{
  "n_layer": 11,
  "d_model": 512,
  "n_experts": 64,
  "experts_per_token": 8,
  "d_expert": 32,
  "d_shared_expert": 0,
  "activation": "swiglu",
  "moe_layers": [0, 1, 2, 3, 4, 5, 6, 7, 8, 9, 10],
  "router_score": "softmax",
  "normalize_top_k": false,
  "routed_scale": 1.0,
  "balance_loss": 0.0112,
  "balance_bias": false,
  "init_std_router": 0.0311,
  "lr_router": 0.00038,
  "vocab_size": 19792,
  "norm": "layernorm",
  "norm_eps": 1e-06,
  "tie_embeddings": false,
  "optimizer": "adamw",
  "lr": 0.000963,
  "beta1": 0.9,
  "beta2": 0.99,
  "batch_tokens": 65536,
  "seq_len": 2048,
  "train_tokens": 537100000,
  "steps": 8196,
  "dataset": "wikipedia_en"
}
Below are experts of layer 8 (counted from 0) of a mixture-of-experts language model. Rows are named router (the router's row for the expert), gate (a neuron's input weights, with its number), up (a neuron's input weights, with its number), down (a neuron's output weights, with its number) and show model dimensions 0-127. Each number is 128 + 32 x the weight over its row's rms, rounded and kept within 0 to 255. Numbers have three digits each.
Before each expert's rows: "comes after" lists some tokens at least twice as common just before its tokens as in all text. This comes from a sample of Wikipedia text that the model never trained on. Tokens count by the router's weight.

# expert 61
comes after: "–", " ", "9", "0", "1", ","
router:147164111117158117193162112177147052132121113123124109085072133119126170187127074108121102080178144134140160112174141152081097069089157088103088096072105076155138114184101108165095114163110122136073119141137169171135145160104131130101073114104110165136186121118112136108127134118123092178088107137184114075124133157206137014109125129117121105184107132111174156083087162155135141172118
gate0:138149175127127091089086112116174123168152126178184163123113119156106148112092103128087143155172141112126126169194103083129147135095136137153166114123118160046160065149146085146136180140108125122169138094205081125195080103125104119152128098164062133109149150124122106126148101103138167145112151172155106144115128085120184174069091175074144144123123158191124154119106179094072165094123
up0:130149136143069197144038114173154129074108116162122133130051095150217135167217143118077113100128133107155124137123139153140142163139067182130152167085134106188111144083112131120154121128119200141110113121103153118126174083108159120076117164158151212088107136139110142115088128095143132167180149091114142085112078155122026178168128063105132064122131101079137171132188105142173086106129
down0:102158164179088135105124165217130079167138188122050096130105163228133200105106070111093070127109134147157116065172157088111146085111186124131108055185171162095111172170135104150137189156053125151103155081147154113176132098126113149137091147150167171103116150134139176086077139106112176144118103144144123129118158080138124118092116155142062151082107147104074107173088142110082114155069

# expert 52
comes after: "2", "1", " in", "0", "In", " on"
router:129053104211135165179118126131106083107125115128111087090173128142142175089139160111054115112123186145121170129200186175110181121133164110107107141118097082104170145169123123163134152112131182095179177049097178154086152131097131099134103153086146127158136127128127155117094150141156133126177165130108170098152132170112138148114110180188142135137097061142137141084083146128155123093160
gate0:089147141194145137146094157177096153158146136119098112113148156123150173064147118183132131120167109128106112168112160185157165084105099157223113133159108157186195159149134118188119205147080076089101079111091077126115126149180174120135105188087165099044090113080136191116129150123080126130082122156127197125087125165128108081092166155080104108124066122098102120221097098089158082171129
up0:117101157094113101101083129097162149148159113136138138155102114132100110180098174098127160180114150176144170122128150073090078156147114126126161092153134103115074128118117122152075085092159129146125148157126162096172140123118137158114148082182089159187151151189101094149096109179176136118102059104165048148139157103092143139139112098109125169150114110138107115085130125121126098086126
down0:124106080171149146148148167131089189078118120092137186118097110130126155099137100162131121134131182124117091138106099105135149191059156142171171109128190174150133123128070174160184120110146100154152146044104116102126168098186155111123121102125147097143119102130161095130117116117149081118124129098157076091103147160144094047147165059147111112127102165101094136162066118094137156111153

# expert 13
comes after: " ", " |", ".", "2", "-", " ("
router:136120122081127181209139114197128129151100109122104116121155086187129120134152180084114151089129106115166072168130061157174127066161100182106186148153112112124125097098137156133181132157105161151136177194122148160145127093098144109174094116091161088137134110113124103171176101118121133113158156128131132191096152137116105113138148081134114118181140117061174127116147136137166096076128
gate0:121175185102096101175177117123166123138131160051101111111146121133123156100140129145135136067085122139178142143108154177082106114171102140116128080177108164110153117079132153118117126145114156112133065170130151102102096173097107128121100201113055116092118131128152145182110170099076114140144106123157130174149156110151136102114137118117123082119123136109168121117147133163106165132130
up0:122110072172151159091122094148106079107124123180207092119159156150142108165166149176117185199119147086106116128133151082200151167128144122097134176105134148135159135157069137127107153154162127140119148098127107141159140127115145069123165085104210180168130120153059121121151104123173114103068139151170116116114121160117122124119125142095157150132114128180104136113168137150113128112130
down0:091119141096121121155117118118142187177088165155158121112106140178156161126128195063138108102111093121088117124158118135118163133048103208124175136060135147097077119202047083126143103155104082145108166128157129117131155101127092174118166161155170133142096136188089127127189098096105077143110091134161136136144099166109107106085149193087125080143135140114118095103128142123172101149069

# expert 56
comes after: "6", "5", "3", "4", "7", "8"
router:113091115148145149107141151104117105190143142122097167104156172089103115106155108106108094112093160148104105152094121121211115114139152163139150155164134065092096121136077149123145108167150113167209129043072129122174167144133137143168156089185084165122171147151154149159098131128153107114104171156129165128114110136045172123090097131116129138139130134175201099080112126078137136144140
gate0:124071085176152120138128148074092110145188134104150113095143161088124118112119098152125091180180155119151155104120165211116160140114155100124136161130130181106121068112141097134142107175118170108044130164126181146091162171133153145153150121192165125148124120178112120119171110127090139100108154072187162131123094084121179122075140115139145092131097135157133150115126083144162119096144
up0:125138147099105163111082102150119111151087152162135113128049137110167118140127164102081180107134092123115091152149127059156136112142110166138123075100151088194162195098149177106077190112138090119186123111118101126180096120121125128100142163126146102141150148130154115144099163128159111175117118204108102163102132127112102138122147138109122166111158096088111088162122131145113146159103
down0:183187189103128141123118097115117081159161131118138147122127148106123135118144225103179150127174142102162163124117138103145163163062154120162132155117128128094127139130125123104142081055173165143156098099105184107096172102154148143066104118057124164121116148126065079142087120108061096163148188106127066118091116114118175173066121126093083087113130112134123134180177133137138110123136

# expert 20
comes after: " the", " The", " his", "'s", "The", " her"
router:120156100138103108123120078089093137135089165098126161145100106082144084123124108104133186127101088081096144134169155091205164209152119197139137110067150122144069131121105103198152154105164149131142132213093084096085131152206129119131206190177100086118078115167128149135187186117079105143085131109214101121120127100122172165106148161151153131158104149129157092148106122164128127126144
gate0:221135134098115132134154145125143168087160125167141113171159133089105161117102123165167148110177108194116145115115143172170122129039138093052116131158105134132151084126156126107114164207138089122124093077157090151108128104124103153163124117165138147104118153068142013114061139118114184116118099117140168163137160101169138107164077059159093139098073139131117063128101145123132116135161
up0:167154099091090068148180087117186114092152126102120133162099093135108139104190103182177167123159146154204108133123178122169149077118159130109109104176148092145132161118117142151142178126146119114097091092166111118089115118127114106152079113148149172073179109138142114117156188181141110096132142068154141158157137139110110154137056129109133164103139133169136102105134171155097171148119
down0:131155150079086093152178137142130204142119166144099121145163201177108154145182066102115155137111119177126157083131094202147158174079119165106165127095145150146161173188156161199139152153120090104129128132094180193135181138129144175153108090143147098100141157083191113136137168120113171121121113138160132154126192095100112144171170106136031076178138119119110054084088133077126096105115

# expert 30
comes after: " of", " for", " and", " with", " to", "."
router:114139074149130119117175176185174119099173135137155088141144186115145118138160127146174102082082117126128157158150126167144206120076123128109191143168090188114163107151134139118059115153094138132135112100130161167098121099122158104105143069135124116104086155133164127153142128099156129160125145114122148085067116148103145149069115120149156101099081111116130146106120143159072111151129
gate0:119178086103129079144128066109155149161167174113073125097150153143130115110100084134175142080123110137187148156154123111139164124203145126164110102164126086191112123131138170101108094146133161095140135122112171119092105129156101152111139129102094136079158128122179128173134152229127114150190151104126098104174129088093179132138109086104165100164192179107113160158109095087075128129143
up0:159112091162144109100079123130134082167095162146129110118063160153117066163167171142088100145164127144134141142030131102172102141123116173110146191125116184142124135142137158123107117095133135149105106128098131131142152140112192106155185082101125116115175195158099138111113136166156121109080155165128092111097130180074081128094166108145118117144139097165105168126096169113150152108138
down0:198188117138114161126136124105182124098175085157066157112166161128104132087145129130138163125142103131130129091150160142107102123150082083129210102097117144094149182133146129089130094147091089111140110157145142151170127113166024114142107134157167145107111145095152107137157145127126138083183134080107161172151185142162109132178062121103160168121115126121130071154148111158116102064181

# expert 17
comes after: " ", " |", "1", "°", "3", "2"
router:161125191160141175132176114114080104110064147181111169124164081124063111136147193136094149139144117114138160164104135112140057144126115109121126128191147077153183115112147149113164127159057132099170129135121054164179094134129153066185128182152161138131094118131162102128093108134094088119135101130166131172076187161068155110131127079122174131094115165118112121126116158150147242108146
gate0:125159156063139055170211054131167095124062174124146109140132109128115133093145123133123171112092133119156155139172147105166139097139163102089141124125087134130173110158132084165106204129100128126124120178171171167143125117139100102152132113151090115159125111150128140076177141125096167136104075133138096077128129120135149071167170163085108143115039154091119125100068105192047135099090
up0:160109085160189168112142147105100129177124142114077137104109107124116106122175104136166152125125117120108127128173169148131110140126136156117124114127105098166129084121135107150156102118145136127140067095085086130094107198114136110127137141107127109167049151096150124096070113089142154187153124104091070124142150191131135178176159132140186070168176157065140139055168159143202121221069
down0:115166102103105085150189104121159136119121106117107207137161178098048120131149136146177150070163130104120109109100088107101158182198109128150113101228122136127145147161131122139100094102082145148137086094137164168141129133148133099160130126102167180131107103133160105150168107153113118102121148141141153076078161080127139081109134119097101135121117131124109194182131068146075171081117

# expert 42
comes after: ",", " in", " and", "5", "7", "–"
router:131136127212134129127105189141052118122177067116146128103190162101129157101132180107125110088121168147112167168109114119130189122119136082153139150144082101073105143107147114193114155196125180145118129148162115163168141084161136172080138052184110104131195158126135145134157070107156163104069096173164113133132097165138179126125117096102133117119137137149148122130105119186064198117148
gate0:154125090131169094096140164123104091137151101099142120145137106161082158111115083171062111090136178107179129182114088068134157119134135101095130137151141106103137087085144124084115099165077139138131101155140166079124142174173135150159095115147133125144144110178165161055114105118146156146104147116182131164115130179143189095132089195135134142161104187170139183129100190127106167145084
up0:142133100205129142139130131137110112162130143141144089121115186123158125121076140042107090146080138102086105135114083164161114133117101160136159153108117121142164210199108122149122156102122154158159141085117136148182208155108121124100163113111097170123081157116130134124154146145147124124138185142132201101058139087062123110071144095142114185094155086147093116095162157172146129080094
down0:195089117085087177125070084149168149108119132113171087093109130111126142151107176092150151136158088181111101109151144146130163120154052176164136106090137097118142085131108158143150133173078113132122130108098178139112147116153149111120115159111129122121182130141125175168127161124061138106124113096159093090112131129168145157151167135136104156149150157118128094202144147169101128171119

# expert 32
comes after: " of", " in", " for", " to", " from", " at"
router:125136077195199146084096117142109141089174104117089074116132119161135148145216053110078066125117121115124163185195137131118181087148143045147177119142097171110124086122096140178142118134104123175103146086102128114082135117099144132210155126137127090060148111137112118054095182083170164116113161161147125128099117155130136106178114095105128116119151111181078147131123120107149105151120
gate0:121097093111128108139140165110098118103174123134187066060128148084097141153124090135149113164130139101157177099120166089122150137070134057153098108133165153111091140136162103114166115176182158172150148105165143150151131120152148081179129116125186090182167127165109093083142150157125122143139142077171164078076157085154135090101188150117165166152118157165135141117116134155129139090085
up0:134104124074109067145164068065165094162093118074130135134075164119111075111158127095154111195127116111132147109148158131173073138121137106083162133136152084125080121101130107173113134142152167066160131098125132149126092067120135120127076155125101093119115071114123126135091132146122119099158128082186084117177183094121043140097128095139108118118153143155148085142118175146136194067141
down0:166142128129119112137082124052111128150184120138056112114118158103128104104100043156183107129117085127114101094080118127140159111138122088172093141122090127155207109197086145138116098237120093142116144113149089114102114146107163129132135222138119066165152183152138145099102182151165151150183156095133154043112130074102141111072148105129160114131146153098071198156143077134097071130077

# expert 36
comes after: " ", " October", " January", "2", " September", " March"
router:141130115132152098111177101120166115129033110113094116130196103139141107080159100064093127184094140178107066134095171111159137196150155128098109123116083150166102086097126141193127118117079159126202151111147141110141142172096148138140079189150137157136181131122124148176102123113134183166128043092103072125150182160134154152128095138142184123084099103164122185072142160145158230099149
gate0:125115101158121132153167129122119107113112155226139078132139148167141089151122129090107117165102116111122166156131147129078147165141043064117105074169162163104131105117131085179097124160140099127138113127138138140160129224130104132145189157105130109150125159147058105125126051206142123179172131074193135058139042128105111161065163126172099152126126157112174152100113133153094104179096
up0:165144123172099135120151098093112145111147114228128107125121142183170094154097094129110122172087151059070127158202198118149171146158083058125109078166152159115111117091081101189092105157156114122157158118130112109120152194149093152160168111107114100117150147137066100125096109159145089178093136093183129089116076105109097177046139139168116161129113139100133140081151154123144098177134
down0:163132142104123133108132130153134096166098122103126106134139134122091117133132066150100146198070109096139116138090107097091107128093114141046181111141174145082147147114094142119131114132164186124169146128102167186139167118170153147131141166073136109094071106136133136126071166153085137107078135129103046181135152129169113143174078088130129151157146101113162114134105165154134171144138

# expert 15
comes after: "1", "0", "2", "9", "8", " the"
router:093128115186152125187122102056187107200097193159129174184109116107110119175158132141094145119108138067168079202180172148095140093113149115162141079138115147137115160130163133139106103131153121084154192107177117153136101090136066077136139136133152095147131117118152127127110159145155164122125152143058150158157154132077163199093126126138133150178152110183122107078139163127112116093160
gate0:083143093169060124160113138137130088127071105108117118151111090123116109134151132124089162107154124131152134146139114133073091153083143120112144030032159130101159152118152087162130103179114157126128168153136168184111133100101156153137165159104142142162073127150120085156071186241102156103153127142155115151111164119093180191127190135140146156144149192162139065104108176155128146083093
up0:149067080182104133110086137141129062144091164143113125144122138165137172157158171070093108156156130112087128126127151119094139125116172142146151088119149131135159129126112087155112142115101161144116165141115182173111168074151193139160131101140121177141067142106189086159088178151126174108132108122138150118127123120112151171120131166138138099153145169157083101123094152181106185101042
down0:144147092150099134169088148104171157104163153088170122114174131125120087075101122078133118051149183134154090145122114066154094102085188157117099180174164179123145073131145185111162175177121138099130107111087106135127108139100142109119118164120141110118106122073156080103140122187181095164103153137129144102074136143100148146129091141173152185187191106223149133118087148118148070148113

# expert 37
comes after: " |\n", "\n", "|", ")\n", "|---|---|---|\n", "|---|---|---|---|---|---|\n"
router:119068163166125133135073172126102084145135125087067077090127080126092109061132124072125086138041125136138190158075157124185087145138164102160176144112075100151137173150112183129124143181127168168108189073133098139113208120078122124116102136114165153120111115049112108152130065145108136118148086145099125113083082102132142133135132152122158080117093156157151118153072187121155085110183
gate0:137157095099125168116174105096149120105181130140119149104139116128115128133108113156156198154127128115135104125181138192132118103106130140117112062104117083142076171121159116137112097147153152161100144088110120196181141089145097160119147080161122168091164134117113148094146143089120156168142082110074154185140227147157115137150147103181164156144157108136113115120148152131172159175125
up0:154082158155110119118089143163107135203116129087137121156123176135160113121136165086109075124153135135136109123090129015135126118153145129143141127125130141115154120137063146127107131075121092100161098167121139093084112145122167100120145161118111118162110107132130106169112134178161107131110181129189093119063071113089154120079083142090080139136171140121137125144105137111088136116106
down0:119178144108107162108150121138172142105080136127134065150144090132075132095106211096078162061123154168139100099138190168136067102100092063128081153114052044107159099126103127132117120104172154080134136118082133109185114130160136129088146109119173139134180065074134113085187153202168168105163127200121119128180122103174123141159128140160192139119169098100131065088135140115153152187110

# expert 18
comes after: "-", "|", " |", " \"", ".", ":"
router:112164168153069086085109081118114163136068114157107075178184119143099140129060106161107098125143142171142179160076077146115066165119109109148130117205173092104123050096111111137125143140103098118103106118063098121048142056110153119109125098144127132116163109163151134061140144159180134119123118187135123147089147102160105106130158137113130140104122194144121162184143154120109109135133
gate0:097116135146168130113117148140121096160120111122105144166159121103158123154119069160127103136136097115116172111110114087115200161117167167164164088119075116110175170146199151123105087106048187169129103133179164082118097167144136138129170161167116185164112144216082152124127118059124162162113124151126104062166124124094217101162091132136154112168100140112154109104115073120152126110127
up0:081142175091146127146169123137131101127114103146135089130165107104153097140095108145148111133141157089149188104133120070110136176099179168116110097155120070109199157118196120128128126105061162154148099173120121082117105153110093141159121119122131187211125148150126130120110105122119160151116084193181072061141114106142181071178124092142121114153109175095160109077084064137123121110181
down0:168185200074151100170131096151142122131181136146090046028082094132117121100117087091073106126120121098207096168129124141150113138157093157085136147122102142118130167101080147113169166123164104142142139100154117158183153056147088132129176118124183096110081101154107158114134154095174094139153129155103125193157120161140130112083166140149110116079135098119118094087127204107122149164070

# expert 51
comes after: " of", " the", ":", " in", " and", " from"
router:115194208086109127144164118098158189132151148136083111186189153139141121123118155130076170113148110150173156071160141124093078150093154071132058125198146123163156057109133175121105168095141076095116102127108103168141118093155118184158066139150151129091101093101141153149158170106151116064154070061127195167188133082159098130111164142140160127111104174092097157138107084124147121085184
gate0:165143161127096101116158143092167131148093111123117153117154099180107141134135097181108151125112121135134156114140110070129155079183140125112137108151123133155143132108134122111114182110112164111154196105110081130077086120148101064201129139139098148198120118127194132066122095116127121161142113088150117143131144115171138122102113105127121143118103164125159146095170142141068143091097
up0:101152170116090055113175072102189173107096149157109125151168100150136150136105086162092174073119171105163167098168108123129141117158152109110145113179114103125124081123102125125139157137090170109116181105112111152093098105162129159198105149123119148187102167138169128098122150124174114156121064123169152130119163129192137069096166144120149153128096216079139155114128120105095120080103
down0:064106106138153183135123192126103117191124096145135157058125120092176117152116096125149143160154101161127119076068150131112122158158128146132087164108088120130092105181142166115114126170130117125132140128137114133175120145145136133120166151086160020116169131143076120143128072160125144112141157133161172114107133105063106169065189146148116166172156084136102149127188114081166169133101

# expert 0
comes after: "|", " |", " it", ".", " It", "\""
router:082099133145199140139113122178054142120137084131144090119157076117074120115077127185142135156125152123135108168108110117094110125095166171145137131147107109175108137053159088158122144140100104129123136150146108131117085127194099189092063064107075116189109139108154126110109129131118163209110140140093096137098173120077184129115124105116102137154136169133137103079152142154154156130128
gate0:105107086153178151166105193133068121137176154112141157102139123162104194201102115162193093173091075161111180133125113168138151140130133134198133121099130161128131162156081117133098144151124165210090167157127141077145164159151132126133120140159115126107089102113140125120114113142118151066077163141163189096117070138137206119128071108131103115117134125029154120135116094151174123149154
up0:159144173112110164088123103140191148146082119171118116151110137106154087046153189084057144099169122142107070157107145093079091100101082120078123166128119094146135139117137167160143118103182093036180118062114125167166141117100151132099137170140150099109151133140115128181130156065130126177191082136073124143131154117136082163143180145103117115129126112219079151129142138080106101137107
down0:233144162113109205077050127100103163123119148125159123135111139079153120095046199137142093121163170110160104042134128176145188113130153151103114113130145136095132107136150098079147102124161103160132170152115130119120113127147160108096139094142155130171096085122100157122098173140116120173079150077159091139161090133142109126095115150112083119106149090094126134127160136127110095138079

# expert 23
comes after: " |", " the", ";", " (", " a", "=="
router:096126235075117159162110133186153123130098126150124060136173110173127130125090159114097214121166083113130111093160153112142140108131137144040126096128125089103170157180109150145107127100128099116149129152121083165087109046093114176128141164139136170128127144113171128082110153120195186115086091133112158173100168055165097051138121085105146094114195134138156141069145091139148110082150
gate0:141111158124104079070118161158145132179142141108172119125149152077099137143108158208121085092107087074136189166121113021115079133157183152144171132140114124075146186104086102059123106047142098110110108094120148136135144131102131099136077110150100108187157112165139079115238152157099106086161141162166154151137143107175162128107105148125129135093105141150087142210100129071096150128128
up0:119191155090103080128170149154187158160117140077182082125155122088084137117130164132137098068090126084148189100172143061104102118181199130136170127188137071124181110112141090119141129075137119157126120116144133118119148121098105130128066090138132157161143096152098102117220126169129118068116077181201145140143157094173148097115130141117163159091132156092102156137099140082059107121104
down0:113072089096197093123178123123121116166118192078132155104129108118079100122093161102139137083134138143079076059105122108131127129151197121145142216138175175113075169099103139166111079118169173088136135094126096177167125197186164155160149161090139150114142121116117114114118156135178116117108139127145135081119106150105100187041123112122124142145114149141139152174127117148137143107116

# expert 47
comes after: " ", " |", "1", "2", ";", ":"
router:079145158127098173160151139146116130180117106112109119112087084134160101120137110141094084180166110142116178149102057148143059126114125155114110073108092178139154119050160140118158162093050128094162092114102151161157097116095100184130141143129110077182081136136131097151151128153124139097157146112143125148144141066127118152139095156160136128201092152146109114124167166160159122113137
gate0:071166158142107121121091073121151188127162116117117112165125134137161149159098112204167146108197116185111117114142091180110196129116173140151130091108078150103093144146085118098097149128170160127130155172190122136120095075097124064121128091203118125111149130134137093103145108145092100145048067124111088157112174108110162148115116096092134168129120143119152095166135123092125090127121
up0:183082055180180150104114187158097077106099108139157142091113150097146159119149179060098086126086160078122107137121143071161134161121067170166135194150178149146146126183117114184166091103111157117107084109090164121091182159135158198095147149058151114147109134133126130133100174128122172136157159151133154064108067153131096139147162143143102112121119101107107200113123091146141160137175
down0:087133063146162130066140140124147165138107095112153160107165132119145145137122097108099148122131143129089132083129143153109197081141104095146117123137159125147174116131183074127144165127133119115149151152106172126146089113162119139115134147095099117124167156126133134137149111103164121053169164116124091088156118108138154137041106167151151169148191124091068110141137093086143098108164

# expert 6
comes after: "0", "3", "5", "2", "4", "1"
router:142145153079103166162097127107160131152172125116129130108169109126101128120154080106119063157160159082155094168132119084173122092124119148155166139116133144119165110189138143155108126124133133146148191084179124088128138116111101069079102078135087168163114166121124111118167108185134074113131119110098145082072075096172182146112108099132125096107151150128085180094131166107089139113130
gate0:122121127136090149137104147089113120154134183085153149113157146137093143141123156121173088075120139161154148140131092099152020114168195103090119132130038108113114166128106174107137129169157156044117118130122129161153157072089099109136129125140183109124151116120177129065154035124070142058112155154073136175229128127170098106187123089150192156143140123102095154149118142141136135148083
up0:147118107159119118115156120173127140109125096144085116144133152098152134120124088151085153128098107141086118083176170143091210153080045121137112096131181125181109059167080086195106124090100103143153155134130131097136103137144157149115139166128124113126089173113110092127111166155167124158146120133149148126090136137153103137086105167127056088124141158139175117145135118076143129113136
down0:163151191063081115086100098145141137195101169117114143158108107130130121165110138070123109159155113131139118122067150128111075100069153136064156122116113101069102122136190125166139165108162154111119162117071124171140078174093101115159129130106158106135172094120154105135155154195141100162082136085110128214091122125144128171144111201158080085110125181082176144097113131087098126120124

# expert 33
comes after: " the", " |", " The", " Grand", "'s", " C"
router:127127144073100108157149072148168172094108176109176166145133091124165110143165174061104086168129106120144105111133168092110124073172116164106127081060144139117145122104133157142104110086155101116181126092071087119126128083123124146077104131116113149190132125126162095176123153161137152088190107121127137104099136148095142153094146191097140166108122081127043171092144181110117135038141
gate0:154146149080125068210141039123178091105150170102176114180099118109113095104092084169212201064150069101161123064147135103061163138174092138171177116156155108169116128151120153069169130104101166133169137133151077123083138105157130146123117094126128102109058111084155089171114145131151043124136127107146131158147138054138156161124150091122187132092148119168164121107121158066102157122123
up0:122096126088142124146139102142192140159214153162144139166110163150139129158145097146157182121136138067138154152128112141100158143141116162108117130164105117117067070157140095142157124080110163125095129144116125119085157144189142133158106200155211114115132128049128107143102158040136088104107172105151139115148143067118104100103141136075181157114209150144144131162105162166136126157075
down0:164116165167103162148133100137124063149162064152177102133120134133094107158143053128166143087108132049108205152141118104144085051112088143098128129154120054180125128118113102113090141157119159103110175121127147152111176154148088167220169152150121141154138143110122187140168099121174112226079126142129151158160066142164152143117147120175111133115101113198179165121067148114119134072102

# expert 46
comes after: "1", " ", "0", "9", "2", "8"
router:092100087156091098131135142175169102088138124145091117124155076179139175122148107135150164154177159099136145139149130130098080114072135099106160108099124134186186134082133175089100173123146145122118144134144148155146145166079093122120150180135134152109141126122149122099128101118151102161145111144154146159132166063143135145142162162140179164153081172113170161091146154148175162086195
gate0:080135109076132082103130121128186123153070123099094210123129132118085096098157158122155101211176092146168089141060117048114136139195115134088113113133149171159137064058147152108143127120104169158156147212136115123156104065175169108147102140137166118148134118206098138099148116125137172118086135089108142085204141137074105136185157135139137120156112161133123057107102128117096115089094
up0:151133171173117176137147121123103182110167139164144095137144164108151137090097090109107144061132163142104184125206132165134141097101105120137163097131112063097104208214124132160144162148153099121072162038110140102149122113115036062114131127164078124092152159053130082082078061143102079142134119135056101163151139080196171146138123171132126153050128136124104207160143124087146121199131
down0:144119127136147130088177133150185136097058119098128193121167146101141145147086179183085123107139108134088074137115080113120186114096095171133142149165174112120104143158171084153113116053133153137124108090155136121168110084152144100099098143079138108144153157128105097111105118117135142122134096111095156126069121211113094121130132136104115160105108111150168123140120112073110154119164

# expert 21
comes after: " a", " of", " the", " in", " and", " for"
router:117135127121134153132181146217128153098139165114067149233043162141215144153139119133127142101124106128112083097183115156176156078078113131130145115144111195095077140091111148112095095183155107126079089134131101120078126181108126141172179114144145104084129169106153135094100151065125130154090128125103133149115145129050110198175161122124176107147143086156106091152105120141115116117133
gate0:101171088120070080158186070108164121182170147147178077116202169089186106134100075194168167068131152153144118105175117140123151118131160055101140114133144082171109146131100086126135107167102184121157137194140106169076103049165147111169184164106123110160060190086190079088199155119152048091127117130172105155102146130169095089130162108129170089156145130159157117130108123129115163094100
up0:165104127106111141164143150091150070130110162137109151136157160131134090100118128185142161153134195125165174096135100182078113133088165056050139127139154134127105113098117126155105137132110183159165114177076110177098096107137143119123072128150101171160160114144130107143111156110154083134083091162123085127081119129131141145138126130083126205158090123162146079123152160167094142092159
down0:092141079098134131186101185152111128129150141126077129152133045154123198053102093122163186091101149151101090122110157164113178161190101140166169095083121106102111120148176125158122112165124137112138141164150059171162116177122153091107115085097103123130085147133120104140166135129118137161086147076158165114091155113140134126079108183162145200112174128143061154128124116087100101081140

# expert 54
comes after: "9", "0", "1", " (", "8", "2"
router:126165139135102168123094115153115128144099144146078083083145097179109129169076172107073120058147138168160145230133098114090087071082117110124111127160112092135167140126130164173170165128097166119110141101126109180099158152113080099136141068105191100115164063152126085096133140194131161127119084144158131118115119102153112069145100081106085121122100107152150126092109151131115119101155
gate0:100071052118183096106123119117099124106140106111142156148160157141089094147163126155201153153071106109134111129151159102138188114187132161120072117168089122111130096131157136099090067144127075117180094156130129162103193127169166164100189144101100127111130124174191067135171113159086129133136254060147104177165155133117130138164139139127154112131168134191157097038079134172116129128125
up0:153094086102164110127152112092100120106161136125155131129149148171106118206138089119205125139079114092152075104169153134157175123179089175108105122135116119075115070139148131130123094168093102149162127176163189136088164145161185149138209117057143191145063142192179106108148120104150153169179255120161116127171152117120137122106126106149181168124115135192142060089114164184108133085111
down0:125121169114164096132151126095145138057081083171154071179164136115181158158133162163150165141070127101077146145167149106135101112074123163088130141117089170110151093111042106110093172074159215155071105147140107103136148114123116103106069123153076133104072138134144161150110091157139172175081130147128077236137094121132160076149167130141135065091124109164136122101108123121128160137212

# expert 60
comes after: " the", "==", " The", "The", " a", "'s"
router:130119086145138114109190107091151144134077178134083138125046065101146076101089099087137171077083086115115152096163041108182119076177172164135109163092171131137108184135176108169113157038104146090114133183137123150087176153167142148170153141086186088080113128108143189117111146126145100132128129092118083131101106204128040146085167139100171118069139094069056106148128124085185143142139
gate0:137144111127135106219173117090108096139202091190108120155186168149102091159186080143117117174128116168175197105146097079110133105093128098114100123111150092116125090068153098077146134184139175100169103138098132099122084106156186159119118145110100113156132105129127178096154102120115150096112119083158094107128120109122150082152121147217119126138144220095112145101130195151108149093133
up0:130150093134109104219165097086178106143166096181136154144128140152095112185187080112106122136146144151141189142164072107132155079089105124123094134166146108113127101118131100089170128158118142128182104180135167128125025092143159186151094126091076136163138100155127139116170113127122140115116112093170074091125146071192135062107131100197122104085168203099169148082133206173141194123135
down0:156176088097109092099088121138168183148057113121161176158092149088162095102115065130169177119203129076088134120122140116137085148120092143138142071128134102143103130158115122127136123098090074154147135118179122150173093165143200115168139092208100125156150151139144109142125142156142150094140148109055136143134135114116141152124082118133069145130165085126126103085081103087117107093106

# expert 49
comes after: " |", " ", ";", " Final", " +", " Team"
router:185163202113131129123126113144173110175106107156136117087146100126153082119171117093121097109092128090124156153140091057119073142162140101096092152165161148181152111133125172113114164116155136062113193083130132131173123105092122159153109088113134178133121136074130094068123094163115068097072125162148152141113127050082130097129068087133162149156102148151058156140127145108084133151160
gate0:102117149120106068162129124128146110122106139171189102097121125101138125112085149160144142141155152105177110161088059136116106148150122080083126135070142173081186113087179145100124118163162088139148113207179105144187134127128123091141060169114119048162146127220126134121042134168176149165062146146154125163116141133129175179117150037097113139128090158134128151097161159118132134118114
up0:130134142117094083117136108129171097128130104129201091129139110104145113082096152126124184126137180082143115137142136141123108127103115090133143137078198166106148084086181141179096145157150091144187124180161101109176170163117124138118093161068081091159124127218131121140093195142144158142133114129179119174096169126114150169095105026118071158103087131132135074095200144120135160068114
down0:190141118152175156105088164112072076165094107149103147159078124111097149116101107060148164201104095140115185106113107100126112109157141169103171152144116115135146096140113123080142162162105149133153191107106125091108100133151080124110104130113129083098093085118070098160119149145085109191096144085141102177212151063185129165143134137119085141117173170152129095114125105147134122101097